python train.py --hidden_act="swiglu" --balance_loss=0.0116 --norm_eps=1e-06 --extras=["capped logits"] --beta1=0.9 --schedule="wsd" --batch_tokens=65536 --max_seq_len=1024 --doc_mask=true
Below are experts of layer 10 (counted from 0) of a mixture-of-experts language model. Rows are named down (a neuron's output weights, with its number) and show model dimensions 128-255. Each number is 128 + 32 x the weight over its row's rms, rounded and kept within 0 to 255. Numbers have three digits each.
Before each expert's rows: a language model's description of what the expert responds to. This comes from a sample of Wikipedia text that the model never trained on.

# expert 12
It responds to: Infobox field words
down0:080032139109127114166123085114122136157124071155139109168097098127142165128104145121097134119097115195157094105088115123124091168143163106107188070160088095110089118100107136129090154134108168072164108170129104157157088107091181127176142139183111121131120150144179131154094052156100114128118151110097113138066134145167094126097144130132124087182083107105124159132129137119161166115131
down1:118119119146127077132096145078104072138153106134134157165088132132121109108124138105074147174087145092129094058135148078096081117111078125099115135157152202153171169149101141138095188142118104174123113105102159132123177147039128096166134130155178051124099145130126109132149146169175126129091139109145186047099084105081095118186116120158094147126133116164150109140124183177152148115104
down2:108103156127112162134208159109116096146100148143131137109161136064181127162093101107118163132161088107118096132161214137100187100151162147118128140151081165101059132146141092166122091113099126171183121138129150146108128139159085131189125145128174124142089130114107116189151190064082134132076136136151171164162172090115120115111157100116164099149137140141181149132105184121099102176166
down3:109123106078167133112091198133127115181157187187205075138109165147168113096124126101066166153139107176128129056078169122170124098127126109149109114112124042159172100134145117147146150098104111115126098079147171068120150088068135128151122145097107129162117157143146066171158105143102154156109134121074139141102117108160137169120084115106146062153122099127113174116131122134144089110082
down4:089102109080133091177167110105134072100192078099140145107120091087138112125132068134141129089158147130124152159177128139064131142067102137201149173114161177105140189145080174114141149133114124112177155047159150162135063067118151075110171148147145088077074109137127164172188087161187148129090163151162088091139099147063139112128098106168156059121179119136155111145151118158152091223117
down5:131187167155131090150119082118185126120105104115144172093166127092140114154118119149085114172083079141107132154165149113196064133091114129111127140109092146111116126178104065110147159122070130172169125128112175120197140128168128161066116152036099108122130146082174150107064134077131191078138100131153132183120098153155127096095115126141199178072105073127126159146105104144174130093119
down6:148102127082147083119164083214149084155154116143189062072121171161171119109092125119141133153140155090173123104135131097069107127110114144169124154133107102147104117166126175118114104127111088102169085120098138159111105107141054174096091179136160110109099086156160148141137132125192124116140101173112111161113102165058112125076144150136102122115130146144141142066151137124131155191154
down7:124068105131154055150131100113103113142163041079101067120116080115132150148174087101130039124113079170110120071135116139081113066165087117087159140097139067189067170090192106120133091130153091149140128116184113172147119149140107161116119132117096108102162058112123109190094094073145121151160146144101112161161124035184130148108106140151134167114126151117136150150071121162113134113119
down8:152082153134106097145218123134098153126148057091150197138109085180153129175087119104090067150072173105108132160133153142076104106156114117152093109097108156146123070108139167091124157145080113078091089122168165172141119172128154146119116099154084112147138136109144167110151143116084107165136117127160137127167085208117128048182140163122177181152137148079098151077131145178100155144148
down9:135127191114139134138113115194097125153175094126080165083145174099125119126047145114134166162201147110137131157166104170096122167144123188046104164122120117108094092188159145120166116131156164188135153139164140101169179145125162123112160128170126148113150135177139085128135109142102136177153153084118146101107180062131182136167115138161147136205173186097143117174141165116158123091102
down10:076152082136168147088197125125069119123155175122166116168072087133112163151147069095120156128131144176117095100172164080054132073159090155086113111139081131136168162092108145110152127149129105150097084110173133140077094151091132134184158150097103160129083148124121143155140144152144133117146088157136096120178080095145139073099123153070146138130169118152129174093134168077135160130204
down11:148139110115188065162103177117122102153136135081103156159119086178175207120166066207101129090147119139118164095120139131113114071111113116132137166179140087127140145108137159160148085126127152154136111123133130069129117107090158133113149085085171137077166116103061159135140165126089119082126133126100150174131102174065067171101094126095119182114141149144133111083176076138142145163141
down12:193143159162138106115114127106138093137151107121095118118205156061170126145103155094107112122113121168131190124099137073187183181113144143136124129152084177066132168159130141143125169085169099136156090077117129107173139159119098174123135113104127149116106079110157060106105130150166126147096149127157119180107121122136127194195141130170162149176110187095178137131121101150142125133119
down13:100205127122172136139138138125132161168100051114121140117169114134173088109139153130115138115158049163068151095124069144126146122138114131187150126140106130191118079146069141141110126113174113081197123080110099142090105097119095113139092107113087223106079132105143187164139156113129089082080137150138077087142087178162178156160149133152156108119115117086161194201165112163113166148096
down14:135059239141115103143123133103141101143174143126138100167127126177077163156097137115192099091092224082114178116041137126133133143129084122160053169133158071158131129095107153149158121151120135177135083162124107127101121156179084117088167104140100077125132141165140184161135179092176133093137137092144075094130121097118129120142142117102190142148061167077127074140154108140193210176103
down15:129138135098141165138147135120135120129097179136160048151106119139079117120163109085150110119140117146140122085100072085104106134095145155129112134153119159138129122142147164052134131141180104150149129088124142186109179138123098172093202131131175000115149151158191119115080122119133190134061089112114164130117056175116091106090087144128081128084110135096067128119111149090141095131107
down16:067114159127109154120108130144130132116103116125075101120110153165107174141174132069105105178154120092141134156129146127130120090113173131096116129133064103112165183129119128077105145126106136077117085086166117141078143124129137115187166095158181135062133120102127126069077163102070106160154137203167114133076157197198169168115177152150064132153156110117150172151139149097123145096116
down17:109116134161116140120115123106173106155168162154126078073092142108166118130050099127096103139160147162191102106162159151132124153087083119086133165098113134184145114125131200104187115147070058166149123100135177128095141105134146137106159151100127095111171144103107077209111188157098116076102137160135160183145184145131061097138139057168180075165061156108077153149102169104161143154067
down18:136134151148106068090071080163151069086101100178167095131165122167106075114185107118195106116120109102143147133159126163106150165123111115157091138091119197106145120178094106185113158080164149144102161129171118097140087152121131142059121163108159130185103166229139102113135101097131164175149105102163126133102163083140093140199101097093069133188128133145116139137117138083133088149112
down19:150127154105170073124110122155176181140111075111084074095146092197104097103165120166151143091164067163149108127197138067120149161148131163111140148093165108084119148045171139075158119154135104127155133136103136074130157171172127130070106176122100165141105112075090160136138073096070114126107134115117146155133131076143166146147141140105146094204140169096093148129129148096142094141117
down20:071144167076064141088103139135073127131115166125070137116137125089104141155154131100197092087144072133124085082152130147169156115161111082168085141106097130107131119168167124106101201113170142142115114085181148121215156063134130116107124123156121127151135140116118150156133121124175109083098078160191137174097151104146139126102097124178110088138146154073144105048107151163107149117172
down21:150190135083129079132077122179155191113171072110096119122109134195125120158115129113099112183119148106123128126134126125200095125124080171122088173112198200164168115096131119145137120116150145179115139152059215165130117120077138135095139135051119129141109126137136114143091153118122137155164165119128155139119165073121123128090189154100173154099096073190152100082130154096124166053129
down22:092144119075113182113206110072156148090097127176119108191140185141092142147125152125118179144144105147145143111085148082133148072124127153077196089124078123146107140093153086116045160112146193143111157092176131184165096157151076123133144079168144139138101136119179142130165160110125113106106144109093118099122140131114159126112148144172114084149196108128117126093122141126101127102086
down23:135187147129144119155082129180129074136094177118133090151077150145143127091146130116131162179185124140132143164084182147159170111119172079163158095154129149192122120098132145087114142181111087072108138107148144125133188116066148118109141130157089100174117131120090155070098075152123155146098146173097120144155123149126156078108102164141074168117144088100080158100135175133181119193109
down24:124161114188136177114154114145139143128137168108177145137121105073055139145070144141173067194103134097102093117115131073129141108094085138132118206108069095148119137136137161118161165166158122155140144135148075144120151140231179097093119118132116179108076184105112144170114110106127122144149129155122120114087128171096141124144152157132088121132119098176107156151070144120124083196109
down25:111082147159128138136157179133127108103168070141116143109152175093132092170123136131055146102166122138086066131115101110241150106153152099103108118130078135073150157148117081126121096149125091161150134124140104123091116077100122161192116216099153112173189154107115114139161080064125111139111134126071119143063125170129188108126145137123092109136120119133123091186125071184113106151069
down26:097108125159113145137067166085088121103124139166107157086108144124143159086137153144196143098109089089081112097124134112149134102113154135107150110072084105115132124099081098118163117094020137084167166150183089201138119180127124103094095160122153087104125124089169152155136204117143102096165127136164090126086158161140119129063110143098165092123072124103071111152204080123118133132130
down27:096112116125167158096131189196094069128111041072152150172135100121125243119125093134114127094092089068089179106146155112166116112127159121143122081175079141157146151184111195138167110101123141105174098100087176089072121107078080123156128167161143126135120136097112117156168145112138186100138134123155083165068112154153104178097130131129189155087115146166174093179161131173078184119093
down28:125169066117120153146157150101154076153169126159138146124162173083095116086133133140102141128096115148116104137065139106163139103102133133058125135118187137108132123059120106134121135106115157125169178078131095168158126124126149105115181097104122129129085137138108071120125096130103107165115112161128078122108129129095104159172170153164167101191104160094184182125134041182082072172091
down29:129074141167135107061144142098206085121131160106114119173178159202146152126099133117103145122171178103070173139137142159129196136119159141180140131175063117151102100133188048164139090149140142105113116133126050108076104135141122132081205093111098131119120109136084115107093111114135114140151172088177140140155154139086160176104130051124126174118165106116082136081142095104082144121202
down30:136145073146114141162158108054130098105134150132147068167148161155166176100165070165138190069123181159157102161141130108120132107141109140084100091125104157119131165200187121080125149163143135082141139175158106150093108152103165106098109141204082092158154098110189105111133149064081152161111125145125116146149110160158120100134133203089148127143122103118138108070193114131121146140125
down31:111140117162099107123141103131118121135147111165136120174160114021116153195155168156101169170132150125128193148075140114168113133113139094094164165153063121163062127147090108129173126106110097171107140077133129127141121145112131113141079137159146082145168121166110110149093149087146115126112178064153091125142126133170112110137071074087122162110140163127154180171147104133103079183144
down32:118113104147130085117169190121135101092121129142160136108154082090113110165162125134169108173092165068115141138149161169152081189120153105069178139161176088130105129159156111108119131141118132173127126121133181148135126075101103093153065138140147105175105127069080113136118199132118129104108170075149163109176126118097056103113112105163162151080166208094155111071115131141110079086092
down33:132148153144138137149134115147112129059104152069160183118076091071157100162108125134213115156092098131170150112123117175157126113103139140114152138082154140106129126142127161151156138135152129107162124113092171168067137138148121089138105124138127129132130149148084137125159093111117149138157169177120122179151083150097136183130105111107085170184169147128040130144117148074118095196121
down34:127089091166137138140110106152105147111194105083142137157140110130099141184128117079122116129151174151140110145172179158115099127190160162099138103183170064101105146076089163077146152159122114142157110144114066134119088157195178138221103132157125108147093114117187058157107108186128124116129186145142186103145076170104105152131133144087094134128121090141097172167065097111189188133149

# expert 3
It responds to: Name-ending pieces
down0:117168120123102083131151090131165155090166158143140119185099152118126078141119146153099124131197105132120223137129143125168166118129122146202125104121092166134125109128073157122080122093157128080107122177126092118101088092115071135109149149191136187138096097175142129081137124093137127073132138138147095171171168130122104108173135099097138138129097144049108178116153140165140153175194
down1:124130110103111145078183120140137106128125128063080131120165114194098173163078096093135100151120100116172132126109119156066142124111105108088098166126126149117137159134118178157145131110126077173127150130091089103119129123084149188220073169167123139114146173129063084182167064103140092102201122150140140144117102085089199098075121109154119155131151234132132159131118128144139042139110
down2:177166141111132176170144179121152151115100144173123124157161089121108149079147107134092135090102085132148133105102109110093139096136129117183068097165125139110114109151112185116093141167136159083094163105108139140125171217107204120154102179096172166159183069098095110096132076105108072096156145099155115083112165174080160159176156112156077128146161123111140102044128115131169131106107
down3:103152063148123150134092150094097130186097142144164175140174152107109136153053159136128130156150120180094111195193160119097100147175216103078113120140122076107131127140133150170148117167143085081130165142126133108105202169141123134112164148137115099124089126165105175095161108124103177130070134128190097152135125141092116130111172089147189154106170077172102100160063126114133098191176
down4:164098112113168140121111180168074153150123167132170140106104090111089155101141094078158106117184166055138149089085097127136101127176102137119185167120098155154157066071141144109146161083099144173071134074089164134161069113119198122088123064164096091111116091117128151166162123166115121111120108141122145088146085120179086114119055152067086109116154173113191127133176185081156165121089
down5:185144125131120109186046148153101128142113102103144103161142120134135096117177142106147148125125133085124138156069129132091088100099120136181128122112141101157194117148111093121107130110209125170095122112117099103166139113140143157159153107114132149152140118143155129143088153037119131106152119175123168091105208176141130145191165109157138148150108179155126214133114077097146135107092
down6:169093108088135175112136159105106136106123143148124125066142118114144092189081105200145157139170109107146114094097146121169103171155134115133130116106140155105141106114142084155124171195106078094097144092144157070136165112121132144177148185079140121134126119178138155147120098105177073161144124115121165140183141106125116056139112212112158082161144141161104132084175142112122116152174
down7:131118089174127191109094145120111153116141156132141099154096153123107190158154137132126095110185139134114118124117107159141185088158138099108070159139105104106179136151124039163201071084097123164182163144144149124100139148114079136216134160156094167173088109153041117213125098136142204083104114077147200136107111219155122134100126149113115108133147112126085183115168161168042092129131
down8:167211121159126139125093155117073118114153148063120120126186117114105088127142113126126127132109143130144186175125150106150117072091154105184132134090091173137149138156110126115101127093151160134105132126136124130172176165090162100106109109124126072122157063147150143138130126118104126102114146188159154116134137098156127159096053135135125164106156146119121185090167174070142110103217
down9:128144086124201103133053160148137131103112219148123120147160067133138171167125111159134142141125126139129155158134112147103099041119073077150124117162112145049125121130135218093106160110166176060066063198099146101131091166118149175096135125136172082132126122138140212135184134161105103129069131117089120100106084131095118114129158141107130107186136122156169073172090121124111111130096
down10:121109106088087189148095125116134183140140081091107183063147158120114111093059155142165112109126091122124093132152161122137128085142101171159117124100140187096037163106157119114138131106124141118140184142174115049099092169132077145155112170170140081153155136058120115095183138115122140157118075170084136153086165096157082174123132092136113148135158137132090094157111069128155195117151
down11:090116120146158115144147190117150086081091113085095173109145149163093143131092124115139153154104176114121091102110150089130135206166114106129145123123126084128124186176145155121069144129142106145109101175118090131203165183137111135107104198113123158072157119082135172134130112084171107080113143131152167106170130159146120155143106145157151172170129155074212162124160121142094145167168
down12:086131132087116132150109131097086157094136144200101087091165140087095140094149147129125137139147131187129134119125168088102159126150093177158094143146177113116182125103199094098105119130094180096116150182078106170122100114070100143213145127134078168131101100092181184107110107105151174106195151126163094108083109133088140091150125144093101112152105050159133143096151066124129110044114
down13:142117150076218109171209095156110147150105123133183103090127029073104134172090128131122111111126137174144110113168121154178128097116149167167144196125089115048141178097140134103174144177109086147138104096122127161109166053163126156115070172129063119125077115107180104103073116162186138119123148115132104159091091129112140093138109105101202156188152109130120106144130150138114134143083
down14:152112108148111109129090103166175180130107068122149111117124180154106107140127140119107152080160099082145143124110141136089214183175133140188153089209110146103129121122085182075131135130158157130129136176196154135128094092148123095152134130133175150148075145134158123135151137125117121111128131131135131084135112134088144099131197094089114176146157115082141194129162185154108151132148
down15:072126146104110096144092106151127154151157176175152152142119074098146093147127142170163130141110125121213106159181132183123098159180124125142162094118109123125138119148130093128127063079168140045112084136130153059149190104114106179088127091104074080099117162107141137149126180115135108051105204150096133083111107191171141116185132084144129163154144082088169112086095145144146120131095
down16:155121148096119130165178066145146193161076073145127124115091164167150104179117111119107118107150080108128127188166156136086210141153133118088133101121083118152109141109125150128156137108115127106127118184146192184068117124188120085124099125105120108124150105166053124145139147096138142140141137153133156128145114116101135158177171152087154125072120059125134090126115124156139166120175
down17:119095198123110122131157163123181108101166126085119130128054154151127161090170087137084159147130112078113122125118067109154144139170102141157073158111128147179093106132162099119136112078131143123093098164165071146090127183153107074111130100080177152163143105190115142142138162079129145149080136095121136158150126119135106143157146126141143155068222168123125110097140162104080146150164
down18:119128109094116124121145128117077137093102213206130132161169079118140102125119130090100115109097135105100108131135156170169101083176110151143138183139083097106127098144108143135111168106170135140111162161088108155192094086134111118120159100178095148101078161116163162152130103083130112072118109138046129132151108122126104169135102151149139154180146036161093149134121145151152118089072
down19:130148136128122094064138155194171108117169085125135170085160067089191110145106123107135131065124113091206140169161139087096144085076133145138093170134154164113157154142161114094045119133093039105102111102129089139124163111091151159092097170145140152072118103111081140111200127141122180118128071093084132209180230113103123081163161100124165172146109115120137201093181183131106130136144
down20:117108161126130117134132144162127115134164083120099158092082107173121049141129122110104109163178104220163087151100131109147119138132135077158090131120158202081053100074155040128150129129116136087120082114117184127140170118123084128038162098114110136099071172163143086084144125121135182125104107138161122220105131094137130149087131119116170188113124140125125072180101116124117137132150
down21:090154154101149188158087080194183106091153133154185140100095104180166126116135078084177138117155176111130068090125178114124137123115098087142159097195163140096139143104129085105088149138129129149121105150135106137117130127159103127174152163154124069132129110145105126155119155122172179161111138155141121164088140165150125112133202185151149141128107180135148104132091129156090132053135
down22:116190072068121132117131135116108118127191113139100111127083209114072116145127168098129154164145117080100102092080127163137120152165106090122155103165101186126123133094125148152075062102149036173111105125081133135122134213163120135130168140154113130153168066131140158170113099132128181123133149103133150098091140066109152088165094125193103103115121130066166181170152147098109151094126
down23:110161151101132170158167115117166095121140148177112095116135101122194160108163203077102121144102168182170130091124122093168102148172121193161126145120130141082130062102085115125184135181116123146198146103121116151114175135062122128117147101093150163100116137129135110164136126183138162101088132158100131147122104185149142084162154160170107127116187141123088203178151142108086154143127
down24:186096100124177124137111064134141084113136115172143152085108202133152111105105154118151144158176153094158106147129101120147136127093155116162200133164073165101140179128158161175122116116147118108146136094170142146131162120177105094120159154134089157163130134120085118156148082141135183163142175101106096225126129149092147142115158052082170192124126144179157155207134203123183123122124
down25:115117114166105139153134129125137113136128082145039141095132133197173136058106138148148102088113116048203143110097114157158120104123101130128187137169084131177146106087139045066081111189079086141094180106143102099109095133122124122068141128129134117118132136115123148096136185066143071171112140148136106169116124087136132094105083132161136149161076180076124097147178182102072111130054
down26:091112131162137080088124144125089126090162089089109174158199171123119161102102175159117169109139105135126115156078138109147133145106106107130087085067098124121091105179163097133123127122112117147155099133198151130170102169102159111111150102155123161186085132122120084109124029113068128108125123100157123122127187104067163075132125089125082155146084083119174136096158124159115166110100
down27:120095171211183170105200155165169087154173166160129108126135114146145215120159119124142126135139093094140096159105169144087168139110113176129087111068115105164112144084151196119157132130076111092161140071051124165126128087103165091138155119118146112131128145154111073129104152105163148155118179189090131111170021162098121147153161133175128142149130109183147134130135147079171087156131
down28:182115155135097120150111117108171129110146193113112114213159166045117139149189095115162150150113115069113139131102122103122123139144136076152136091078106156110154111078087142166087112108113165143146125112095118138111125128147129108153119072158145176128120179235137155134089139103169168108090129156100096084131102149151115162190160097141072095127129104099195140104143149098152133168174
down29:135097072124122152086095185156046069091122182110140167132105129128143144105173159103175123131130180192132138118164125163127098172136143095131133189095129103083155141084149126145118101096116129115147119058062128097184119135080189174103132129132138125132207132127164110094174134150162114089172099131111161139157140102190118146067106140129084133157146135149079139105157177073171103149144
down30:168094091121074156190129128059132162115154090111114168115133088156117139097113132231097126190140161077119116166079125145121121108171144102129140078171103138153188155092136151136115079129118098103117128110112098140113145100102129126140087103163114098156171077138133170121087089107145146074137151122122139129094092115157105191099209147126173156067127135112097118173094117138171091112105
down31:191092118076097085132160198090164124083168119104066137111131160097136133186102171079127114112156136174101136120129166107129142138102080196124080156109176135099160142114151063135119102110130086111089139137118119138124115154114075097101107184086169188110117142136115169123104138095141121106139120149207139135125181074101146168107141156145096066134081151133156163094158102134171127125100
down32:127127055096091138152104098158110152086128129175192154159098119140128151129090150140173102141089164139062137198129146170133114077090147110165115198156109164089119124127094129163077198134201173180130128116085152188099106121125138167076118129129112099130100146100134157143111165122115136145105088135142145168182094141127043167147125084069109129123173110084126148110129109113154130121161
down33:111175113194095159108117094119090116135125163164100097116128109100152149173140102097119079154106145118136096114112175129098108076167093048122165132115101186125124120099146109135116139098125167126088140100128092034174176093164130182114089102187115086164043175163157045123103122125130034089173131147142123095137078107145127100141102130131121081134177111161139154116109124159090110174129
down34:129111071118074122131103171120127136136141107088106096123058120129113073182082107048220127128129144072090165154100160150126044076169119085152116158097144104084135101104054119097167162186099102075168105144115142115100109180166125104081109119147165154071151154133205131105160102138144162118140094118095189108137117158124126082087116125198183115143052133102133063131091097130194086121117

# expert 24
It responds to: Second syllable of names
down0:160094119145174136056143090097080167100092163098091104100142160116110096080090120066158150132151155155129147116109061120118119187099090146121136128109103130133150099139118146143135097140111152166109119112113097180121105128099188169119126052084108122085160161188162132123115117179127142127130141157111080097125102115130143107082146127076181105159144054130172151081145177121104127094118
down1:176115162108116111121127113125105124149127157145100111116142165106139115148095184104118158060059135111165193089179112144123070200178078126087109093146160138182088153164114105096129143144151121135110089109152136160095083143160147130137150138105151184135091138045148104132127111124123118144135118133161098117077140111124113136183153131124117117123121166152135148099140071189153160066172
down2:193169153133150147153120134097107157114153124089112077140142136117144108120162153150133205151072133141083144151107122159166086121170170068144123146075148194136140165072090176197132130058177121069134140133148136134145121175096158144130110110111092135094155173161126134093148125089073171091132141102197126125114144121117153098103096129117167149166152118138111126132167134057062134120193
down3:140133176105153134170103113199169148157135125154145164104131162152108116089139119184133092113174077154112101122107109138128095160163152154167126142178083145172128198100167136124160132137141151122171136175077156097125163113084108152101122181177098107123105128137098139182205094124048151191157128131138162089126115139053144107132119084121151139110087113107110176165134127156107110171145
down4:133115095155083086125102146154127127118134107102104142099117123127109125128158144091127117124166099134066108141104147139169130118141125131132072180168099107123169137171152143190138090066138148079160127118126116104088183135125063142147106062148152168189130096115182140074117074087159181115163097135100114144160140040108165118109166142144144158114118087099114196143124128183136139145130
down5:112126105119099121121072141144119110128148138125143120136200196116184060124131128117129144132102124114131130224125134152163109118131160125193107154136123110199162099145115160168164086124109119031129138149076133149062109104093151152066190196154115142090162097152205136146074125067141108136154157079135101068166104180149107081112120134076175080078118149117100104128196121092093190135205
down6:158142125193091148083104140156139084097126152092093099115128146097180097144127186136091122159076168113168138072094051101178136162145147107183190083166149128103106140108085156128162102160170156135147145072139131181155125123122152087170136165097165109126111075178189114117168139111140163107168185126158113135181154122134160115149135163106146133146157187087139082132119147113215162133142
down7:157143125100169107152154140142157090111093133146090101108114127159147126123113095125120166096165137115079115093148077105200108125148112108175150141176136096104112104169170133100069097158154076125099129100093134139127116125101164103121128111076150144137094129161156134177094119134160092132100169163100094118115076144189055141123083128110112090097123083119109126070072148116122096101216
down8:139122135155182068089147119077194106127141172112054172127113105155111152139099152125141154068171120090167074106143100068134137159148177152130160122107122163141108121123112163068148163137116096102133091146121087141165150086176101167083108104129135130111075174141110151098160076110146129081110097138112120148143109134151107096137128097153150123200103149160145153079161141096170134187118
down9:101152113115134139110100114104124093117164142118133120099178143123133148117126124105116094095124088094109148099110122150142163158121115119139123222154138145083136104083121148143144097132138110097174165095095126091142125159087181108173150137158133080160098068202134135158099160126137085133110164135154075117164186115148161145194090111090095097152138114157165172133145114100128150155126
down10:141105103092169089060136122155091171133184106110151134123118164091118140153172114153153129129119114107132103033102180115134140093134132113160176067148131151130117096132117090108080180086102200170121192116177161118165145104161165148078124109097106130151145215139162153104126159144117081128126126194108150149098107158116141133177174132083158180156171195118153139174129119144110092068142
down11:149078146131145167119107105168125116119126139093167136124165081085109129139117163133180161121057196178120125118116125116076161114149116125104118145176131114098142202083140119086130114071080095119154107159183044133092122145157163145146100158108103081132165131150104100102153163168188155120112082117173157142118187097153116153143134138191194123155134115114164101154134101125114131114104
down12:170166125093154117177146093148167122130093123159145128207106052123086142130131053180071139130151155172131131146117097128097096132103111122159151130123133126153202110136105116120141112077159118165099154104076145111117042129105148158143103103151146162169151112108069183160107135108127151099120110106089163082121074110138128136171004151189090108105134112114169078115158142130102078111160
down13:185123118118092150075134154137079140126065164123167099199128080121171127090149098152168129124093106166164144133215142100188171118116172134163178126097115097105154154105156105111140144059141102120116148163084171125149174126077152089140141107111113093139142146121103166158135067130182108068141094101135186100124164128095097097144130139151187158148193100116108133088174118149115128146164
down14:105132106120102152072119159080167115119142106147091149150131105181126136111101103125101161153146079132131128134147082112091133080151113099124145142181150100140156102054114121178160114135138186120130138104121115105167148079104090091174104131089158146120184113108088144128123103163117116111102158124087079172133108170081131121064148115114164125126179130142158162108149075130062102160115
down15:163134109141128094138172161106137167097126159156137131166101084142061149149151138163091093160122132117095162115101138095168127089156123092090119169101123149113130179075144140164150071121105095119147124069091138120163075133112083135103199157191098123160114101162118101113132107071153108084149138129130180108120167097188148143189112164121123110118144149131143128120112158082181140086129
down16:116128116097138109110080094081128165125119099100151110155113105155120117103171113194167085115116074092119143099072161105108154119145102077078147139188116175128153142164090126179086164117103115144106127101180195135117143152120083203082160061116205112070109179132064105109164178108093087182082086089133156140126141131110150163150129143114128144131157137158201082144129089139067221149130
down17:093115147134115102127182076197168066139188099072083085157115070161110162170089117109115142098173138080163176099161200157091159163155139153139181178095086190172076115126134111171185105163076121130129120140072149098095129104131094158136107120107089106135137096128110144131119138149118137138117138127085182148137152126094140102106128100087201116119139181069134112073182088093144138108147
down18:108120119110092147095111146195131184189125172129152161169206088106078077102176088147176091137109151103159108144085079121149138103061157122101156132127080095154104111076158152163149137080115121158081166107116091128094136144132173089104139159111150115124150143189091162105150129145115142157147110076106102165135138119141135133125124122103085119104150116174076118157167151084184125171152
down19:122129140144114150111168138164094189067104162107193115084122134107143111135132122131131151102109171123095129108134121130151156133150074106122135119177111120136125126102148157063173162142164193141153156111170159138117069099173115154061122126163148153086100096120136141141160145139163131123099124130114108155125140114099122141129104062054142109080081150090077089116182100092119169117158
down20:136118150185092147113098150137090091120141141117143132146096119095032102067194138099141090142133144115095079120117140159140105234142127138183092106117152098152102125102169152170139089141162117160122123122134112128130150116099119104145126103156157083129114146170117099157076103077146105117160150093103058119116191097150167083178105177094070104132140112139154151053084132164149116100115
down21:107117124144157125106096163108175160135094143129100172143122067128098152099132064172099154191130060126072159143145139132133067091142157075100137118177122135124189157169075163171135108134116152108116098142124181123112181096161196114106121120138153153105144107151089127091165100084117103066126136132133151119098096211145168122144126143171181135131147194095142144098140155160122049193108
down22:138116148165154129155129142077092144109130159115138088202114112125133117084157127181154101093155131120135132117123125094155066094093198065124091091116070108126138155117142123138094152142087137144089149202124158133147137059114176200187103084166132147162137066160149174143095083138183128102206161170110126063191149122167133132112134148069072158157159076114126132077090116154158074148142
down23:127201125158135119088092117185097149128153197122146140113191113127172108140179108153205052074135137102150119083076118097103170108120115116162114118103152202112142049137112182142116165098087180166115128064082186126135075089119151123141094101133125119097108133110162100148046154145145092129103129133160044111126112111158094113121092077070081127104191157117143152108121146103163141050127
down24:105147086116123158058145132127113150118098140107095090137134117112102154159122105097124199142136104133074141111017135168137125172152096125124103168114138102066117131157143094134113068117116132171146083184217112164074143195157109124110105074158130169164117155119128116143146148079118109162098168104125169113075133112119166122126111144147153116122036092115145175153165078135132068088154
down25:110149159121120134133180133082176083151169117123115168136073108154104037189088118177096126201144177146159165157145128112166182152119104149113117187179096136136160172149129146140134097167097145132150157088097115179109089101135125122139140095113095169108136118115114089134126177116102171117121108128147165143109139137174171181075109070127193125133131119135136145120155134162168114160078
down26:148126096174108128129058129101110104108123145153105130124142180186073131136107123127089144076189179179170175151086114124115119099188108169119151180127161106175148111103096135147152148100144105102077147146148175107100147074085055091146146176112122102082144146093175149152175175086117174129197087149073134064099085129167169097137131122105153142129128144169143128104098124201093107150093
down27:146173135144119060127072085163132160159093153117117132114031113100141161144139183059120155077166086147126132160127131168164129099144206127197102127085118130118140093082113098078146087106101084116134093081129174139124133112194137136096129167084100145040110127159127135080117147155114142109172150139123175142143087151110150129096077151170126065136115126068141131191145157150165098136190
down28:114125138115081121135137205145112139161181137139125143168115089146080100070125124134129110139165120072132128096184105098098111141130083153118112115064100063166086088119163135094106197125113172092081152135092150079153157095089127116099151122103199159100124103129093166219147146138184132133060085157135143124111113117158137177147078085088109170120120199072145106146160083090149138124129
down29:126125111130117143174148152130172158075203066165106133038179141125105128213168130207164120134136152097081094164146084142119154108148122126086142189156144176104098067120130186154099156112138097083125084127134143087137155130114082127129157110155169080113120141092136160194116093119145128133154126185101060136120120101041139129167080142137150114115120129109193117130128068125111189124207
down30:201148096113141119185163123075122077174138126101079160105107134209119115089137139139144137096046113150077109124101080200182176120170117146109134147154100171107104181116128161135130152169134122195175102185135119115117139173178097081129150120069121136092084192108111151093162145079175113145130095134121164080063166098152052146160084127101191157146158102151167121112135062162145135079093
down31:119094088089129197111158091095154161056136120178186152176152116089125141096114145179146097135164105111155106148022130122170146078143144072147094199109125167103147070133171126149102096147155139096130104029081168118126140165120136109130133157087130118165095123123155137106150120147166127156100197152156112128140062109144157104131145115092081107143137133193179180138124118138113146140116
down32:150119171075120173144123183136118127124149150149109133096094178154116115134128161073188134138129142169116132127129122145141108215117169112125144084106138103089105157138170107151130108193114179134210130157098142146150153138178088214140133074202084171146145106121153099135195133174134157139120115102133124160195175104075092134101218111166103129146139174087156149182195182121094160127117
down33:109215120086092201129130125116146135059112180109125126101131079083081124170153084133154102149153059147123124125121109140082105152129141114181070163126126194111138126156162162145149093166141129143134070079143114142094104135117134094136144183118148110135120128108089148156115177127142108113114130098170145102156164056150132121145103141102070081118127164133173143097148134114135051162123
down34:162076142144123145052121035142160106099144161155145121094116147163066195121087116132092116154129122145148108130082139135065099091178076128118161162121158097123162153149150129145148136187154063167123150112129107131096159135160128170072172149122131120131127126089133090167150082125182170047143104163158116113095135146105170135125134143142114155138142155153082114091168135078152142093138